config.toml
num_hidden_layers = 13
beta2 = 0.99
max_seq_len = 384
Below are experts of layer 5 (counted from 0) of a mixture-of-experts language model. Rows are named router (the router's row for the expert) and show model dimensions 0-191. Each number is 128 + 32 x the weight over its row's rms, rounded and kept within 0 to 255. Numbers have three digits each.
After each expert's rows: "mostly gets" lists some tokens that are sent to it at least half of the time. This comes from a sample of Wikipedia text that the model never trained on.

# expert 68
router:169145140119153133124141117164116209133206120124134118123138154097131112132081097065077116127150116135163183163087084154147124136147133148167167191094109136088111098108151137144079125102156126142130177114138109106130132126129140109139115112094152135081137154155144065109171118101105123135140148145123137106149094177073114081119176154084094102097182141141130130163051136118121157174051134146093169115112166087132157182059053175103153136135117110092169131187125175057139112133181072071140115128127124104138145136092108147071088116093122125172062076135098169124201184108127190151
mostly gets: " sp", " fl", "-p", "app", " list", " hand"

# expert 84
router:143170115144113156146128113117132115137137156130139104151146102144128123124086127115140096103162144156167176101117094141125135114117126153071163145089135166087135104116115118152153143061088108158139141101158153138084122137163248095175176185091140142127227177097202086085172073153146088128120130119107153147101137164112084132117148198127082090119133135079064101098059182156082110156099174126120096069108134107119111150155093102147117112184120116131155130159139132124105121118145107148109081126138130237105139122174078044154079159163114109162098125121091137130127148078108162100
mostly gets: " light", " Street", " More", " Middle", " size", " Light"

# expert 126
router:172139173155176123169141153089144145065147140119146080165162084093126103144147138131133094074158118113122163139149113130129127115109175151131170137085033142051130120137168097181116096163094149168135141132103119109103141160081141096135132118082169133108149174097147045053140120102140122127107086154136154107107181192118101143139115176022060116116174135143111124110125127104138118171062113175147154123164199131141145115157073173144143117162131116086129127118148093089144128192134165130122076113201118188148143108131115175071083124121149118164145162138128142089171101078115110117
mostly gets: " se", " Se", " Cl", "pl", " home", " cl"

# expert 113
router:111154159151162123079163107119160170145178138109140112125161091109184096140126153126139078107150118195099131099168068135140147110093139175185172154120135175108150131082129140186065128101094148172111178150111124080122134127183194042162110185155095058114136157147130120068114099122135042118131152146116142141117106111089063134110177114107149089117118136143088160150121152089145193144080170114108135121148221107130164144136108122134106142161113114116170135110183130092113127164100140193165137114146089228122089122140088100098073175155133097169101116107156116138119118109140119147
mostly gets: " Ron", " All", " Win", " Mark", "raw", " Loss"

# expert 119
router:133131187130188117210119084157161149092188158123071097095153131118093106138079096089156126126159127149149172133212132153167094067128192140144147144150132145080123094116126133114112118111120137155119150095102135081122133175152140091141183133129148084083178146155143138109112135115120111085155187050131186114112102133132085125123187132119132082127121173106139093144082170097163130142087117103105110175132176125132138180149074133180086098178138146117120098098106111086158049189151125115088097156118150231143086135157137075140110157092099136154104105145128091143180102144086118172
mostly gets: " MPC", " age", " about", " cell", " health", " population"

# expert 123
router:128124153157157118180106113124145177109183146151114080092178120131173107147120124164105082101136139144119123133147101109128055095104161124110144169103114136101115083096176122098074166134112101128091170129141139128158148133064168113134088100152107127149151160181147092098168100122115155080113135098116122138102170150073082143114160102121123075129159203093130128152096149075057120204092156111099142066172143095154071141163108124166155073148131100115165069158123081087105114115140220180134102102155116137144159177090105125122092146107121122171077158023100154085154156088131153142
mostly gets: " well", " did", " off", " def", " Red", " ext"

# expert 94
router:135121127157179177095159134104135139115132136106113112118129084175116076160113138105128153072186181133118146134114096109103043126141193135145171143133134134064114110116154167111144112107124117080102153132215110108126088099113141041119168149162094081055099169164107125117092085151146095130182158133157124124121129171072044108119212114137132079148146111112127115128054135111132107140125139111107162161142148087138123142127082139153146091171138107097126128159203125103079090142144190180041104122145121124145141101136086108110122146125078095166069171115121185124141155152102114188
mostly gets: " made", " Sc", " Mad", " Or", " And", " Ind"

# expert 108
router:143169193121163129120092132124159147099116114097051084113144108129120118168164120181114154111170100138144141079145133162103101056074142173151127168147118131080169074112132140151066093172114135166112122116124111060100109168092139118149110106135150103116118122131144083088100101175141165141147101121128167139084091189077049149141135163119091095129139201113074103180128137162159140169148135125114141149218152129182123097152119150200099103100126126096110072129133096061130039153117138147105128118163112139157064153177105148117059193120128140141129095125106104130174171154118100125
mostly gets: " un", " conf", " systems", " rail", " car", " electric"

# expert 103
router:173158167186177117162148085162145134105154140122097100106163094082154088157116124113123148138137143148155165073190134120102130092092176188143161139105140163065117062117130094110103111092112150133114145116081171101130176181089149089173183075111129122133209134110127078091101091144124154129103113092119190109146119163090142134114144173096101104102161134134155105126119126047137183170086192137153116170168179154148165156165127164124149068163094092131178102150100164070145113142083152081128089132137147126196149136119092114121075144114063167148107142095101121103144142136062171118
mostly gets: " development", "ship", "ional", "ness", " construction", "ability"

# expert 116
router:118106155112110103105082149192160199114138155090129116144122115117165084150138107077065105121141177121126145138161154068159135122097151159165163149113060184122139022098148106174156120160089131177110110100182133121099099185171138104178155139120168145095145171099151177117135138080124124082155152138123163089116173182110122163081172125100105090075173153046128101158089120169112233170112179093138134157157139132159153180145095129139153088159122100127154121081128126125116104122143092139098104093187104163133147147109108107098150156115141099190114105114170123137128092115099129172
mostly gets: " film", " team", " album", " station", " game", " series"

# expert 109
router:136110214135185103126069135184195118085184114081053114131168133117130105138100152131111085132168106130169168105101076118068133086142115163169161229174069131065162146158145146161064128153154152117126151123111140118135130127085151128135183110129162104134128139138116116082140129119098167108187124090098146101091090171068060104096126121148131106112154168133053122095117143108157197153093155106110147127145166095146113110099123196123124114136105133127153058150130100087132093163082138144126141108142178151167133110186102140127087123095154167174104074100142139074150118105127124137
mostly gets: " dep", " off", " design", "act", " down", " contract"

# expert 10
router:147144141154157161175102130162109117118125114119144143107169111102124118199114093115074134112130174206124157073091147133139104116115143160179204155108090165091187135116191177202147121164102094123147168143141109132138090113065193070095120121136121123103164133163122154100105143112098141077142141134142122114114143127111084134099140140111110152124142132128111166185147145112095131157138170091154127057146131123125130167153096171191138099124144082075100102100127137038099098165129143107097130115199172206141124176138060120078073159148076167178066133086091159089139154109104102135
mostly gets: " e", " Co", " Le", " co", " His", " ad"

# expert 76
router:155173145121101062173140119117106172111190161127116131130155136155113055131089073092135128081187115161139170094125091106168100127111141173149120154136110102104135125130113143109130132112135130139158155142164092116111155144088145147181174094109122115118104167152131073124191146198135108138136188082132165154103082132111125101087154163117113132094159157103117118162104119136134158160063202083143083102086116122126125190059039093098180071111092110078168129145143182160092114134141117144145111122127088150079130124160096093059166156142116149119076110129107150131230133075095095163
mostly gets: "ph", " Railway", "worth", " Pacific", " Coast", " owned"

# expert 65
router:157154163130150057171106087140149122156179148118154106098156173107163083139076094151120099129128086172149133115145165036135128132110155147152162142057104143059167060090156135176107140076168151105123155133167089107139096166134161054165128105168135094104140132148139123101187091150115088121182144112133154126104078181126108089064139145137130073072179107143113148138107107129125113144110113093143110073084136154161151138113109169172176069150093104122176082147141090077121092177121179118168124135149109164096193157149107088111070155093131126150067115068104139113137129125122119148
mostly gets: " own", " down", " top", " hand", " Rock", " rock"

# expert 98
router:119149130100148174096131163138141116108146150092162117141124057098153140161085131105098102168172202200176129095106139098134085113082210196171150151153121113095133137090119178106186081125085120147081128116191138069128119129119142122132198133144132081098146145107196163107104120120150062155109149120109091093089128151040080152117138133072102125134134182073114119142116115165077145179134144125128052117115137147168138211093118134138180086124112080121162110108182108121149145139105110168102123136138092114133135109139100142097143167171098138197148111078157137090109144105084107140
mostly gets: " part", " San", " League", " King", " First", " member"

# expert 83
router:134136170163197128164137119111083153119114146113130147169156167132155138117138109086083111160158107163178095125120153104152115071157158202119181137099120153106137153108163156144160184093114093176061144083173090111140126108103133095133152128170124116128117180136167127058081145141127166185172157131085133096083096121148078166088160171094127091139123161134126139166143134171141172177120159099117142115175147119169125138079066158142132022167100106094153125184140109046126151137093118107137082119176125159157169093109087101079111139133159116175085168083119140086140191136095097106
mostly gets: " ret", " post", " Jan", " [", " adv", " Ros"

# expert 99
router:124142133153147171116122097134147094117125132118092136117132060097138080157138097167142096113136141138181165078127126088109043084095140125122197174140081164075135152055220168163089144109111060158138150135101121125111138132048151100146156122111120100148115154150145076117133110128128107064168131154159163127116122158146105151111144155078080090132145150102091187085097113066161133161099134096163138091179146144181062165127101169140117089133143059119120090138112130099138138151161171193083058137131141171106086125141133114105107114135110172151103096126120120052174158079109091132
mostly gets: " dis", " ex", " X", " Pro", " De", " However"

# expert 24
router:128168118143162103149071062114155122079140136119150116128183140147083122136111137112164123090171170174161168151148148146165068121058131184084159131149097172084144088090134145153097118129128152164141167151135118098140170144063128065130175176145118107077160136142145154093098114173181080086100125078104096126146124143060068122140168125069128109131114136119121093166092148116164157164112181118122117115126160100125159166086133202106166153111107133107120106141193118162060130127112098149109087141141073146124144123133067173103150112079136115147065105108134108142152238098084082143
mostly gets: " known", " published", " reported", " Tr", " Brown", " Fran"

# expert 96
router:131123114121163123156145094124150160145182137119149136134127100144084097127144110150170121132162128130186148085129129105192106120125184142151154122115098161094215082099106129144081064121135184150143146128158096066115141139135139088110150202187135078110112176130150111079116068108116081147169180166114104126109122121056076176060124099110132125062119167095108152136124140146155237209122131118132115165158132134124106160095048166095080067181106115117162126098167186157145123123122121137104136110121149159126097167104082094115095188131129110130129085146162099128141146086091121103
mostly gets: " son", " Mon", " guitar", " mon", " cl", " Don"

# expert 110
router:145158168146142105137089149105126170078170112117102108148154146129094073192119102113081108080170112115127142158132131140124088132124106165136216157104092130106094120096198129145113182099113108123097136138096072082066133103109148131196140126081187107062123105159148126101119098136112124162112117133098126126134144150120097202131168133111105104149140181067130113122091160108111189169114107141120115169160148091188126177162082180191158127103051107069118149108111131041134106179114172091067138128169112176127060155131132136084122169095129135140066082107107159127163123141113139147
mostly gets: " v", " r", " V", " h", " reg", " res"